Experts of a small language model.
Experts: 64 experts in each of 7 layers, 2 picks a token.
Below are experts of layer 5 (counted from 0) of a mixture-of-experts language model. Rows are named router (the router's row for the expert), gate (a neuron's input weights, with its number), up (a neuron's input weights, with its number) and show model dimensions 0-255. Each number is 50 + 15 x the weight over its row's rms, rounded and kept within 0 to 99.
Before each expert's rows: a language model's description of what the expert responds to. This comes from a sample of Wikipedia text that the model never trained on.

# expert 22
Leading digits, number words. First digit of quantities, prices and measurements, e.g. "$"1, "1"41 mm, and spelled-out counts such as six, four, eight.
router:41 56 45 49 27 67 70 43 48 76 39 36 45 30 72 40 43 50 12 34 62 38 47 52 55 60 54 65 38 33 74 46 46 35 49 49 62 25 46 53 25 54 52 23 58 52 61 40 50 45 52 50 40 49 42 61 75 21 24 50 78 49 46 81 48 52 47 22 37 60 36 46 38 72 43 52 54 53 37 47 57 62 54 36 33 45 60 51 43 54 69 67 24 24 50 55 50 61 45 53 52 50 45 43 57 68 33 48 38 40 53 67 38 58 36 68 63 27 46 51 37 43 43 49 72 17 48 46 58 44 85 21 34 66 72 36 43 49 12 68 67 62 18 70 45 31 26 36 54 54 64 32 48 47 50 49 43 91 40 43 57 60 75 41 38 95 30 41 46 58 61 61 40 53 55 52 65 52 43 52 68 13 44 51 45 47 60 43 65 79 52 62 57 54 50 42 73 49 51 45 52 62 44 68 42 55 37 53 44 65 60 36 55 63 34 71 31 39 37 48 61 83 85 36 52 25 48 34 54 22 44 59 39 49 27 47 50 70 35 53 59 65 67 31 54 15 60 52 52 65 44 01 37 66 30 79
gate0:67 44 61 68 59 62 72 73 40 36 41 61 39 41 34 59 60 62 57 71 54 69 25 54 73 17 45 61 57 71 26 32 46 74 22 37 42 60 74 65 27 20 38 53 48 35 42 56 47 55 64 66 68 40 33 49 78 58 42 40 53 57 50 42 19 49 45 64 39 53 54 69 62 27 63 22 57 64 42 49 45 44 71 39 45 51 55 58 50 57 58 44 40 55 58 33 45 45 14 66 27 26 36 62 44 73 49 52 56 61 33 42 60 51 42 66 62 58 62 40 60 58 75 55 58 64 44 51 31 60 40 37 62 59 54 94 87 48 52 41 64 30 24 21 35 48 71 45 39 72 21 40 39 44 41 56 75 64 62 29 40 46 39 51 41 51 64 20 71 51 49 40 30 55 32 43 40 67 71 58 53 46 26 28 49 70 55 60 30 36 47 61 08 41 65 28 52 35 73 41 58 44 43 48 23 68 53 41 54 15 48 54 33 50 44 55 62 58 56 67 66 44 38 53 69 47 21 44 42 77 40 75 35 52 81 66 43 45 65 77 33 58 54 46 35 39 45 36 43 25 59 61 39 65 70 67
up0:52 71 57 43 56 47 66 40 64 18 46 23 50 39 44 55 51 45 50 59 48 61 19 62 77 40 63 40 54 37 33 37 77 72 17 49 26 43 44 38 34 62 60 55 52 43 58 50 32 68 54 35 38 52 55 35 47 58 46 65 64 39 47 51 58 74 55 27 32 46 42 28 66 66 46 46 60 55 78 64 29 67 46 34 49 67 69 56 72 41 63 19 52 42 43 40 46 60 57 46 02 25 51 69 35 57 45 47 54 37 35 64 34 39 56 19 36 41 31 33 28 58 44 27 76 54 33 44 32 60 74 72 75 46 54 29 63 64 26 45 64 66 53 42 75 71 60 47 21 41 67 64 36 58 46 38 68 34 29 42 46 58 75 68 60 46 62 43 46 43 54 53 58 58 74 66 54 49 59 49 36 65 57 56 72 23 59 67 44 59 62 33 61 59 70 52 20 55 53 50 37 32 33 20 36 54 46 36 35 91 46 44 55 46 80 65 44 26 50 72 22 24 48 73 48 44 46 36 68 22 67 58 52 20 36 46 39 38 38 29 41 54 30 57 56 39 63 24 58 39 61 51 47 53 81 53
gate1:46 30 70 50 45 39 80 60 62 21 24 59 46 43 40 43 55 32 58 67 47 51 35 54 71 54 61 51 62 22 96 31 40 24 57 61 70 75 60 69 42 85 72 54 51 57 55 45 51 47 41 53 53 40 22 46 83 58 34 49 59 49 69 53 59 46 32 17 61 38 20 61 47 32 30 46 28 42 59 42 70 38 48 69 56 57 62 28 38 61 44 48 40 56 52 36 36 52 75 37 60 65 57 43 36 74 46 24 41 64 47 55 51 40 27 45 47 54 52 56 55 80 55 52 40 66 67 66 59 46 77 45 52 29 96 69 74 46 30 65 48 41 35 73 36 38 45 54 41 58 59 54 52 66 46 55 49 72 65 46 53 30 63 58 44 34 31 38 44 41 65 76 80 66 58 66 31 49 55 40 33 43 56 58 54 28 46 22 41 80 36 45 65 60 46 45 44 31 63 40 48 26 34 56 40 64 71 47 26 74 67 36 36 88 54 32 40 30 74 56 60 47 52 78 49 50 27 81 47 37 84 45 57 42 39 57 68 49 36 56 48 51 46 28 75 39 63 26 48 45 42 32 41 51 57 55
up1:42 49 45 69 53 43 37 22 51 26 72 48 42 33 45 67 64 52 59 59 83 66 53 38 51 37 64 32 34 30 73 52 55 51 39 61 47 35 60 83 87 56 20 50 68 52 45 64 36 43 60 78 54 59 69 32 51 38 63 61 63 57 56 62 57 44 53 39 65 52 29 53 58 49 63 73 72 64 18 22 48 63 61 02 48 29 11 85 79 54 35 33 72 34 58 47 36 30 61 47 36 83 36 52 68 21 44 48 64 36 53 42 50 39 32 73 39 57 72 49 59 63 79 61 36 41 32 38 26 73 50 46 61 67 46 29 32 73 46 54 45 45 63 59 49 73 37 39 38 54 48 58 45 35 38 55 43 52 32 67 65 70 67 47 54 49 80 49 41 44 54 66 20 32 48 52 50 54 70 51 26 40 44 63 47 73 63 66 52 52 56 60 65 69 50 49 59 70 40 62 60 63 60 62 69 32 22 57 39 58 52 35 46 35 37 67 70 78 35 83 55 40 52 58 24 29 44 27 19 50 36 41 60 42 59 49 48 55 38 50 46 54 48 38 29 49 51 53 40 45 53 62 78 32 46 42
gate2:35 37 59 32 40 85 27 59 55 32 63 23 52 42 60 60 41 54 53 41 61 46 39 43 49 42 64 30 58 47 66 37 72 55 30 63 32 42 61 64 54 68 38 43 38 67 54 44 51 32 47 60 42 33 62 61 42 67 37 64 65 68 37 76 78 58 66 69 75 46 28 55 60 21 61 57 46 58 05 57 26 49 27 31 34 62 18 39 53 68 72 71 60 31 55 32 59 47 59 60 58 70 59 39 60 54 67 23 11 41 54 57 65 72 55 66 43 86 33 51 50 34 62 59 52 72 57 58 29 42 44 65 56 38 54 55 47 63 43 39 81 61 68 44 51 37 64 43 48 69 45 38 59 38 43 41 46 78 48 51 26 47 53 38 82 34 38 82 51 51 54 70 39 26 45 33 36 63 58 40 59 37 32 43 64 65 32 50 29 79 50 32 41 22 65 45 60 70 42 57 45 48 60 45 43 45 64 61 38 42 55 65 52 25 61 49 88 63 62 63 83 28 60 25 49 14 57 50 38 61 47 44 33 51 39 53 64 78 66 52 36 47 70 60 66 28 40 48 54 41 41 41 66 78 71 30
up2:30 59 63 61 09 61 75 25 35 36 77 23 43 82 71 75 51 33 55 58 71 35 34 40 35 42 51 72 77 50 39 32 26 47 46 79 42 48 58 56 58 49 53 52 37 39 66 44 49 51 56 54 46 62 43 43 66 63 54 50 65 48 40 33 36 59 65 57 44 67 59 51 81 52 44 46 20 76 47 58 52 55 43 14 30 74 33 49 28 64 65 64 35 42 54 71 63 61 39 45 54 52 71 34 50 43 56 45 15 49 42 68 35 43 43 35 42 75 26 57 62 45 51 79 63 54 27 42 45 42 43 43 33 67 31 32 43 62 53 34 67 28 39 55 36 39 47 72 80 55 37 50 44 47 61 48 37 73 52 72 34 64 31 51 51 28 41 30 31 57 48 90 47 39 35 59 41 44 61 46 38 14 26 53 52 61 26 42 56 41 43 54 66 28 35 30 46 28 53 41 31 65 62 45 46 54 77 50 29 47 38 67 70 54 68 41 41 60 45 24 73 74 55 45 45 58 25 81 53 43 43 47 60 18 55 54 55 46 54 63 31 36 42 46 39 51 59 30 50 51 26 28 19 52 77 40
gate3:65 19 45 47 48 61 50 45 44 26 36 39 63 71 50 33 72 54 55 45 37 61 74 37 62 63 47 62 14 49 65 25 30 37 59 71 51 49 69 16 48 36 43 30 58 29 41 43 33 43 49 58 33 39 40 56 46 66 33 42 51 82 42 75 60 44 40 62 39 71 32 53 33 86 59 40 33 45 64 40 35 60 43 56 52 44 58 46 52 62 83 37 50 58 30 51 61 67 42 53 51 16 71 30 49 69 33 51 45 76 39 60 45 66 27 58 39 40 45 33 42 60 66 68 59 66 35 48 43 62 42 49 60 60 46 61 44 45 24 68 66 46 46 59 45 44 68 61 35 41 42 59 47 45 32 46 49 45 41 31 27 51 41 47 40 67 42 29 26 41 67 58 21 61 52 28 40 75 56 51 77 65 56 73 51 63 41 32 35 33 57 50 40 76 43 68 26 50 41 08 56 42 72 03 50 42 42 64 54 40 87 58 38 56 54 61 33 42 40 42 41 31 48 27 43 47 55 99 75 60 59 42 45 48 57 48 46 58 44 37 62 63 68 35 39 59 43 56 97 19 62 59 49 57 64 70
up3:55 49 39 27 28 55 47 50 31 34 78 74 57 65 60 60 44 63 37 36 27 58 60 78 61 44 44 48 53 76 45 57 49 41 60 31 38 49 62 58 45 52 61 46 23 78 61 60 44 55 35 16 32 41 86 61 30 34 45 61 30 18 45 57 47 35 66 26 59 43 62 32 45 57 47 71 37 45 51 38 44 52 61 69 68 52 78 67 50 65 46 53 52 49 50 40 56 75 77 54 41 61 38 42 65 45 53 47 43 52 56 20 40 47 49 69 38 29 44 35 57 40 50 77 39 48 67 49 30 65 51 55 73 33 34 42 57 41 45 23 41 58 48 44 55 42 24 45 54 54 65 56 60 64 33 60 55 49 58 68 67 54 62 70 83 43 48 70 39 82 35 17 71 43 16 30 47 46 48 76 34 63 44 58 53 34 47 59 47 43 24 67 45 27 70 64 64 45 45 65 73 48 17 77 65 70 59 50 35 62 32 31 94 35 76 58 66 61 51 49 50 45 58 74 43 63 51 23 55 49 46 56 52 31 82 36 57 58 06 40 49 60 74 82 68 59 61 44 48 49 60 73 62 59 57 60
gate4:32 27 76 64 62 31 66 42 55 62 49 49 32 50 49 25 48 45 59 33 30 47 52 81 67 52 74 62 29 21 48 47 38 50 37 44 36 66 44 25 54 65 26 53 31 49 52 43 60 65 41 19 38 30 64 48 51 43 33 51 37 45 60 34 56 66 87 67 22 39 53 37 60 49 49 40 37 51 46 61 07 40 51 72 42 62 49 42 67 40 45 44 31 50 48 40 78 47 44 68 60 31 49 56 48 32 45 43 58 63 46 53 33 66 65 45 75 59 92 68 25 68 32 61 58 64 43 70 58 65 53 67 69 36 42 49 53 59 33 63 84 39 75 42 39 66 40 89 49 37 62 48 42 18 72 66 47 55 59 36 43 60 54 38 78 63 40 64 55 78 31 60 24 51 45 58 50 55 34 60 47 33 44 35 50 40 33 24 41 62 61 51 61 61 77 35 55 72 40 42 66 64 43 49 43 56 38 48 68 50 15 47 63 57 39 57 44 31 69 29 64 59 77 58 32 48 75 72 63 37 44 43 48 66 45 40 52 76 46 56 54 53 33 52 16 56 24 63 23 69 85 37 42 40 47 55
up4:36 32 41 79 60 70 56 69 45 39 50 32 56 39 59 65 61 69 67 45 55 42 58 64 91 57 87 63 46 38 11 61 30 44 22 62 44 62 23 58 40 44 40 49 57 38 60 62 66 82 55 35 55 64 41 57 31 66 45 36 56 62 31 74 45 42 81 60 69 37 60 33 61 74 56 36 33 45 48 56 58 71 56 52 34 62 43 57 54 56 61 21 39 52 49 76 75 61 47 61 58 80 55 47 42 62 64 52 51 59 44 41 24 39 71 36 58 43 45 66 48 60 49 62 47 88 62 43 48 49 31 57 57 20 57 57 56 56 21 60 59 71 65 71 53 59 49 90 58 53 67 48 40 61 60 48 48 58 79 43 48 62 76 47 55 58 52 41 54 39 54 66 19 59 37 51 56 46 51 55 25 37 49 38 36 34 59 32 50 51 87 42 44 28 61 15 48 45 34 40 44 76 01 38 72 72 55 57 82 33 48 58 68 82 49 46 55 54 47 21 56 60 42 78 60 54 51 53 45 35 40 52 56 76 52 61 57 57 42 73 44 65 61 56 54 73 68 79 48 53 68 45 40 47 52 42
gate5:32 39 70 59 45 67 58 50 45 50 05 44 52 33 44 26 61 46 34 33 68 63 65 44 42 26 51 57 77 48 50 44 39 35 14 58 45 66 72 46 62 34 48 47 58 52 50 49 42 69 48 31 44 50 39 51 57 40 39 31 53 66 55 48 60 42 45 43 62 19 34 37 55 69 62 60 50 58 28 12 30 52 18 50 53 66 37 58 65 62 41 72 75 42 51 30 51 52 67 35 53 51 44 60 63 26 44 51 70 70 42 52 60 38 40 69 37 54 32 57 43 70 69 38 74 58 85 47 43 58 90 53 50 74 58 84 52 54 28 58 60 89 35 48 39 62 67 33 39 52 76 31 57 47 44 57 53 41 47 86 48 64 49 70 22 42 49 67 56 43 47 58 00 20 42 33 53 55 71 61 36 30 66 45 54 60 43 55 41 65 52 74 62 43 58 31 31 45 67 41 47 50 49 57 76 44 51 49 27 61 70 38 45 38 45 44 67 67 62 31 38 43 39 53 35 40 49 26 35 51 80 61 29 62 42 40 08 52 37 53 52 50 47 21 54 26 57 50 51 57 47 13 67 51 64 49
up5:47 69 79 30 63 21 53 61 34 55 65 61 34 50 41 52 66 47 82 55 57 30 71 51 49 53 51 33 46 60 43 55 75 54 30 32 39 44 74 51 38 62 55 34 83 78 59 44 38 63 81 55 35 52 49 30 60 56 55 74 36 42 67 71 49 26 34 36 43 33 47 36 64 38 31 62 38 53 36 29 43 47 39 34 69 46 54 47 39 50 76 38 55 38 41 46 61 40 20 37 69 73 49 32 50 52 58 59 28 51 45 58 49 47 35 69 49 29 72 32 61 66 39 61 45 56 67 65 50 63 26 59 55 73 26 54 80 49 45 66 56 48 73 67 15 35 50 66 51 75 41 85 45 55 52 43 19 46 58 36 47 68 43 49 71 32 36 28 36 60 59 37 45 22 54 60 57 75 51 20 62 36 60 42 56 17 25 32 37 69 54 48 56 45 64 70 52 60 50 41 55 57 60 69 38 67 39 47 41 46 75 60 61 42 32 39 38 49 32 52 30 61 15 47 53 61 72 57 35 50 87 66 41 60 44 76 47 46 32 29 86 54 30 34 28 55 51 73 35 50 50 70 39 75 52 44
gate6:28 48 48 39 52 73 55 26 61 25 62 61 49 45 38 76 28 48 28 39 52 77 48 52 52 36 25 64 41 81 52 62 46 58 33 60 62 47 71 50 32 45 56 32 52 65 69 65 15 75 66 81 39 47 34 39 53 16 46 51 75 51 57 50 51 51 47 27 62 65 38 60 33 46 59 43 51 35 34 59 61 54 43 21 58 31 45 58 19 44 58 39 47 33 45 76 60 79 44 47 62 38 46 67 69 32 69 64 73 59 45 78 56 46 43 58 39 55 51 69 28 60 42 54 49 50 49 51 78 43 47 45 57 58 49 52 51 48 47 65 36 35 34 37 43 59 30 36 60 49 20 23 58 37 18 21 48 60 54 44 61 66 48 45 58 85 19 32 70 38 49 59 69 39 42 53 77 58 51 59 55 63 70 36 62 61 28 37 84 33 62 58 50 55 55 43 43 08 46 59 41 41 53 49 28 25 64 44 62 49 24 76 73 19 44 36 55 71 56 56 37 62 39 42 57 42 53 66 43 49 49 75 43 56 46 30 76 55 19 36 21 61 63 62 34 41 65 47 16 64 38 37 32 38 52 58
up6:54 52 65 45 34 39 43 96 42 38 43 77 72 45 58 49 34 46 31 34 69 23 32 59 71 40 67 51 49 52 68 77 71 45 52 62 49 70 39 58 81 62 59 25 32 41 78 51 37 46 60 55 48 71 38 67 62 38 52 54 45 51 59 22 71 11 79 50 52 67 53 17 61 37 64 51 42 39 54 37 38 28 63 53 37 35 56 56 40 49 60 57 26 51 72 26 42 14 48 45 54 80 55 56 72 77 33 61 67 56 32 75 64 85 54 63 49 57 34 34 59 36 35 29 46 67 31 83 56 48 44 79 78 43 58 44 51 65 58 42 61 36 57 63 48 61 68 48 68 30 27 49 45 51 82 79 60 59 58 58 47 71 37 33 22 58 43 58 57 38 51 52 60 58 43 44 48 49 45 48 68 49 61 30 50 50 39 55 62 60 18 78 49 57 65 32 51 51 52 67 42 18 55 19 38 75 65 41 34 44 53 34 50 36 37 35 41 52 58 66 61 23 48 48 56 53 15 52 49 48 58 71 50 50 76 42 33 65 49 68 56 65 44 59 51 50 52 44 40 28 59 33 74 59 58 36
gate7:43 18 81 46 45 63 56 70 34 39 72 40 51 61 33 28 99 43 48 26 58 52 42 40 33 42 72 42 53 63 35 50 36 61 40 67 75 44 36 68 49 47 50 49 62 43 72 34 48 57 56 69 55 46 83 54 46 35 52 30 50 62 50 59 53 47 45 40 39 66 69 46 76 27 32 42 45 63 24 42 28 50 53 58 39 30 63 64 49 39 12 42 54 37 58 47 48 56 68 39 59 24 53 41 43 32 51 51 42 34 57 49 71 40 50 70 61 38 47 42 35 76 35 58 50 49 52 56 54 39 67 42 40 68 47 40 56 14 53 50 35 29 46 83 61 57 54 56 37 39 46 25 43 30 51 55 38 51 55 43 76 26 65 68 44 14 57 40 49 64 56 51 61 56 58 38 47 72 46 63 69 22 40 65 57 41 71 64 51 18 40 30 31 30 53 41 56 59 36 34 67 55 58 41 67 36 79 43 35 44 44 55 62 83 44 21 39 62 30 62 85 67 48 33 47 36 32 39 70 55 78 11 40 40 61 39 56 35 38 46 69 73 78 51 45 48 45 27 45 52 42 27 38 22 81 61
up7:62 80 63 65 40 51 51 33 37 60 27 61 40 36 30 43 30 59 83 32 46 56 37 30 40 51 62 75 32 49 50 32 31 29 61 66 67 57 46 69 31 39 50 54 42 72 47 47 43 61 58 44 55 78 46 68 66 37 13 55 75 56 84 50 31 67 49 51 32 53 55 44 43 45 23 41 34 50 34 63 34 54 65 65 17 74 38 26 51 61 43 33 65 49 44 68 63 31 60 43 55 34 43 58 24 43 57 51 44 49 44 52 48 72 59 80 53 74 29 55 53 47 32 31 53 41 56 38 39 55 47 39 44 36 48 45 70 25 62 38 55 52 42 53 32 75 48 62 36 68 70 62 52 21 66 48 67 43 52 51 47 58 42 68 36 54 79 35 17 44 57 38 55 35 75 43 33 36 26 66 44 42 41 65 84 37 73 34 59 81 62 38 41 43 34 34 38 65 69 40 41 50 92 48 44 26 61 34 68 74 42 44 51 44 70 70 46 14 39 52 61 46 67 63 67 29 63 21 42 55 61 76 38 59 41 67 33 62 43 39 62 36 43 62 48 50 45 64 79 36 42 63 61 16 57 41
gate8:50 53 35 81 37 66 46 56 36 77 18 44 55 75 45 09 67 32 42 50 53 31 48 42 48 31 61 69 65 28 62 29 59 27 62 43 53 36 69 48 23 80 27 57 47 56 55 44 46 92 51 62 61 49 51 64 40 53 36 58 78 39 44 36 60 48 39 62 57 39 53 42 60 40 52 28 53 61 67 33 49 76 56 31 50 50 61 47 53 55 53 43 27 26 34 62 30 36 54 23 48 36 81 48 55 43 65 47 30 58 58 35 29 51 45 37 49 42 71 83 61 46 05 38 49 76 60 38 32 45 45 19 41 21 57 51 73 50 36 69 60 38 41 58 52 30 31 35 43 37 60 53 35 68 56 46 20 62 51 59 75 47 46 53 06 38 45 59 62 60 66 57 35 55 41 52 74 64 43 39 40 28 53 52 37 39 50 35 45 43 54 34 23 44 35 28 47 50 40 27 46 44 47 52 48 34 58 39 65 54 70 57 36 24 58 25 58 60 56 51 35 52 54 57 39 31 75 31 50 68 31 36 31 45 52 59 19 37 63 56 21 38 44 38 68 67 31 48 32 68 33 49 48 50 12 57
up8:29 59 36 31 61 54 48 46 53 25 62 50 54 40 49 73 64 35 40 56 46 64 65 69 57 50 54 45 55 48 47 70 45 45 25 43 21 44 42 82 39 30 87 54 42 37 25 53 37 50 91 21 25 64 57 67 54 46 56 66 46 53 43 51 43 69 62 45 70 69 63 38 62 46 42 66 63 47 42 54 38 49 41 55 52 36 33 51 36 51 45 55 65 62 54 48 77 56 52 61 67 52 83 37 35 39 57 50 62 50 74 37 67 46 57 42 46 56 28 61 46 87 63 49 45 52 49 57 53 58 23 70 61 51 62 37 45 35 56 58 49 72 60 58 49 60 31 76 37 43 43 47 63 31 12 41 25 47 68 58 71 35 54 74 51 24 72 64 34 18 23 28 60 54 47 50 72 70 34 36 41 51 30 43 47 45 31 48 33 59 48 64 23 63 41 38 44 47 30 74 54 54 47 33 24 46 35 16 15 49 38 47 45 69 69 56 61 51 45 44 80 52 53 81 39 60 37 82 36 43 53 81 41 62 73 40 55 43 39 64 39 68 29 40 41 62 70 70 66 58 41 91 51 51 61 19
gate9:63 48 66 38 67 62 52 46 74 80 23 33 35 48 70 52 58 57 78 41 59 55 41 47 60 53 90 60 63 32 47 61 32 59 54 87 41 23 57 57 54 35 58 52 73 46 63 33 59 71 29 20 48 47 43 55 87 36 38 44 64 46 58 58 71 46 36 61 63 56 51 40 44 26 42 38 43 22 25 39 56 52 49 50 32 51 62 70 50 32 60 62 58 51 43 47 75 74 84 37 34 53 42 50 55 52 63 39 53 46 12 67 64 28 65 54 61 36 21 40 73 42 55 40 69 42 74 26 35 66 38 54 55 66 63 61 83 46 40 55 37 38 35 51 56 42 45 59 44 25 62 52 40 45 60 66 48 83 58 21 47 70 36 41 55 56 58 39 46 58 53 64 28 45 53 39 44 41 34 27 57 36 48 44 86 27 53 41 59 49 87 49 50 49 46 66 66 56 66 40 31 60 43 42 35 40 33 34 28 57 15 86 28 47 42 51 59 33 45 61 68 57 30 37 55 56 76 32 49 33 41 55 05 52 23 47 52 47 47 50 45 36 36 42 55 61 48 60 64 42 36 79 68 52 62 30
up9:54 59 59 70 48 62 40 53 43 62 65 47 30 61 44 60 55 68 58 55 35 53 16 55 54 34 53 50 59 60 45 57 48 58 39 45 63 91 59 68 43 39 58 47 53 47 56 66 62 35 43 49 60 31 73 54 09 65 71 42 59 47 51 62 27 01 55 47 43 66 38 78 29 39 31 34 33 58 94 24 32 63 73 77 62 20 60 34 26 62 49 35 73 50 58 55 45 51 60 60 46 56 49 38 47 65 41 46 28 51 53 64 62 38 58 48 44 57 53 54 40 52 48 60 68 61 89 59 57 46 44 70 51 29 48 62 64 36 32 52 65 72 72 43 41 89 43 49 37 53 19 53 52 20 41 62 58 02 59 49 25 39 63 29 35 45 60 60 67 65 23 51 40 59 28 52 41 55 47 24 30 28 77 91 39 46 32 47 32 77 30 48 48 51 54 66 32 49 57 48 53 52 76 50 58 47 72 42 81 59 64 39 48 49 51 44 38 44 31 19 45 66 34 63 53 27 61 38 56 50 62 39 64 45 45 38 40 51 50 64 36 66 41 61 43 52 38 47 43 65 48 25 61 39 34 46
gate10:61 58 48 51 58 43 38 72 62 66 36 25 36 54 56 42 52 59 35 55 58 40 33 57 41 60 45 51 87 42 46 60 70 39 57 65 31 30 28 64 54 43 41 74 49 54 40 50 70 40 33 27 37 56 55 48 39 63 66 86 61 27 42 59 52 58 62 52 78 70 49 34 30 55 64 27 63 57 55 19 70 85 62 59 64 45 67 56 53 64 65 52 48 53 55 47 22 47 58 64 45 37 85 38 78 36 47 50 31 50 55 56 59 57 69 62 51 35 37 70 40 47 57 54 40 22 46 38 61 44 58 69 56 59 56 10 47 58 50 61 49 65 42 60 57 64 37 13 43 56 52 50 33 65 62 27 37 75 61 52 60 24 54 23 70 56 49 74 36 48 33 64 69 19 43 70 54 92 25 67 50 26 22 49 63 32 56 45 43 51 28 43 77 35 36 53 53 48 62 62 42 92 64 79 32 59 55 48 48 52 34 50 54 39 42 47 55 36 57 48 55 65 67 63 48 59 54 40 69 18 47 41 35 11 31 49 47 36 43 51 39 69 57 22 58 49 74 33 44 42 69 11 48 43 45 43
up10:84 27 78 43 53 68 71 36 60 69 68 59 53 69 33 32 57 78 76 34 26 52 47 59 28 40 38 30 25 48 35 38 54 41 35 64 24 34 29 52 52 45 41 51 28 50 35 77 63 32 28 34 39 45 48 24 41 33 32 60 57 35 77 36 46 33 59 30 56 45 64 37 49 58 65 68 51 64 69 28 47 51 60 52 42 27 35 38 33 60 53 50 45 45 49 69 34 49 50 74 67 72 45 46 40 61 48 46 44 77 57 38 53 58 72 52 63 42 58 41 57 78 62 37 52 36 33 84 59 44 74 22 79 48 50 46 24 64 58 55 60 40 50 61 50 63 58 40 52 40 56 54 33 28 56 37 63 56 46 50 58 51 24 45 33 39 31 81 69 68 30 58 34 40 51 45 69 40 57 60 66 54 55 68 59 59 54 47 45 63 53 80 51 59 52 46 72 36 38 52 51 44 61 28 30 50 35 45 54 63 49 55 49 64 35 18 54 48 42 75 66 82 24 71 71 40 54 88 58 18 48 15 56 06 67 57 57 19 55 61 52 65 42 53 53 58 42 47 58 32 43 72 40 30 44 68
gate11:46 49 45 31 29 45 29 64 40 50 62 18 58 80 69 32 49 85 58 34 44 31 23 48 50 51 56 62 17 46 73 14 69 34 57 56 52 68 32 47 67 57 43 42 59 62 53 59 49 62 72 53 44 12 22 65 48 34 35 60 73 54 57 46 54 73 64 63 39 69 37 60 40 34 37 52 55 41 55 42 36 79 71 32 62 66 67 44 42 46 49 51 47 20 49 31 18 55 37 57 37 40 44 54 66 90 49 70 22 40 50 57 51 39 47 60 31 61 40 59 62 69 59 64 65 59 45 26 45 36 44 38 23 59 31 52 41 73 35 52 31 52 50 57 39 59 45 58 45 56 50 30 68 33 65 44 45 43 48 21 70 58 44 70 55 77 35 41 27 46 55 35 30 50 93 38 50 75 52 63 57 41 57 57 45 36 45 43 59 55 47 18 65 25 41 54 10 49 45 47 39 59 34 56 81 47 46 60 67 49 46 45 83 51 51 21 49 50 69 79 78 64 70 61 56 61 28 64 20 31 40 29 27 54 49 56 54 58 40 47 60 57 27 42 51 42 57 51 58 42 41 21 50 51 50 39
up11:59 55 05 33 72 55 33 30 57 68 57 47 68 70 48 52 57 36 60 42 37 35 58 39 77 54 70 99 27 55 74 34 61 19 71 36 45 81 38 71 59 67 70 40 36 36 34 48 48 12 31 38 52 32 26 80 66 74 46 51 59 44 50 58 75 47 45 52 44 75 46 51 41 62 73 43 53 39 70 49 66 67 64 59 67 42 45 28 30 57 56 45 41 45 55 39 60 44 22 64 40 49 44 65 56 65 54 42 32 57 71 62 41 42 30 37 53 47 62 50 84 40 25 45 74 41 78 49 64 30 39 21 29 39 26 61 59 57 41 54 35 39 59 40 57 81 56 36 66 43 61 56 57 23 69 34 40 40 55 40 65 50 30 48 47 56 69 09 40 29 39 27 56 69 63 60 36 48 41 50 44 48 47 47 57 61 62 44 09 52 68 51 42 57 57 61 65 42 73 38 62 39 53 52 74 23 37 60 45 76 45 54 60 28 54 29 60 63 64 39 61 47 37 63 23 57 55 75 32 56 60 39 45 57 33 53 61 25 60 74 61 50 62 45 52 57 58 48 51 47 35 65 49 68 42 59
gate12:46 35 71 61 42 55 57 58 65 53 47 28 55 61 35 41 54 33 58 27 56 17 54 38 85 39 54 44 84 34 57 68 53 43 54 44 51 42 22 67 50 76 27 85 48 60 61 42 42 07 62 37 58 64 34 59 57 41 56 42 29 87 33 46 40 64 57 45 52 51 40 50 36 54 41 46 48 35 42 59 58 75 45 30 45 63 49 29 52 57 58 50 47 61 48 55 49 51 46 55 63 21 36 47 22 53 43 53 51 29 55 47 77 29 72 40 73 22 36 66 50 67 79 48 39 68 55 43 57 67 88 42 67 81 68 41 59 46 32 44 28 35 28 41 65 39 26 69 71 44 50 35 63 55 60 65 64 51 48 60 35 69 51 10 20 60 50 24 31 41 61 65 31 66 39 65 34 59 47 74 32 61 18 80 53 63 45 52 54 53 50 82 43 47 52 58 56 42 37 43 55 49 21 42 44 43 36 66 55 59 54 48 29 77 33 56 71 46 54 71 42 56 57 48 31 52 57 16 42 63 32 33 60 41 58 59 60 58 24 40 69 61 57 50 24 54 69 45 69 62 68 51 45 28 70 42
up12:43 60 28 43 69 78 56 31 63 36 55 31 63 27 56 24 57 46 60 31 39 61 39 56 49 70 41 59 60 29 43 65 53 52 53 66 50 46 64 40 42 52 33 35 26 77 63 60 40 60 65 30 29 32 52 81 42 76 29 69 55 63 15 44 66 38 59 51 47 61 59 41 30 23 67 58 63 51 57 80 37 40 39 59 57 41 45 38 22 31 42 48 31 39 41 68 56 55 75 61 64 54 75 44 43 59 70 32 52 25 39 21 55 82 50 25 21 52 41 57 20 22 54 41 43 14 38 48 23 52 21 54 68 49 36 44 41 72 53 29 62 53 68 67 59 60 41 43 48 42 37 56 48 42 55 46 36 48 34 40 55 63 52 50 58 69 78 77 35 49 35 61 74 36 65 43 58 67 44 50 73 42 63 63 50 32 54 65 52 32 54 48 70 64 54 43 36 53 61 34 63 51 34 44 62 52 40 55 32 65 43 68 56 41 50 58 57 22 78 68 55 60 25 39 54 66 55 56 28 73 66 75 57 40 21 25 46 44 35 69 44 66 35 57 41 30 17 61 41 20 41 44 30 36 40 74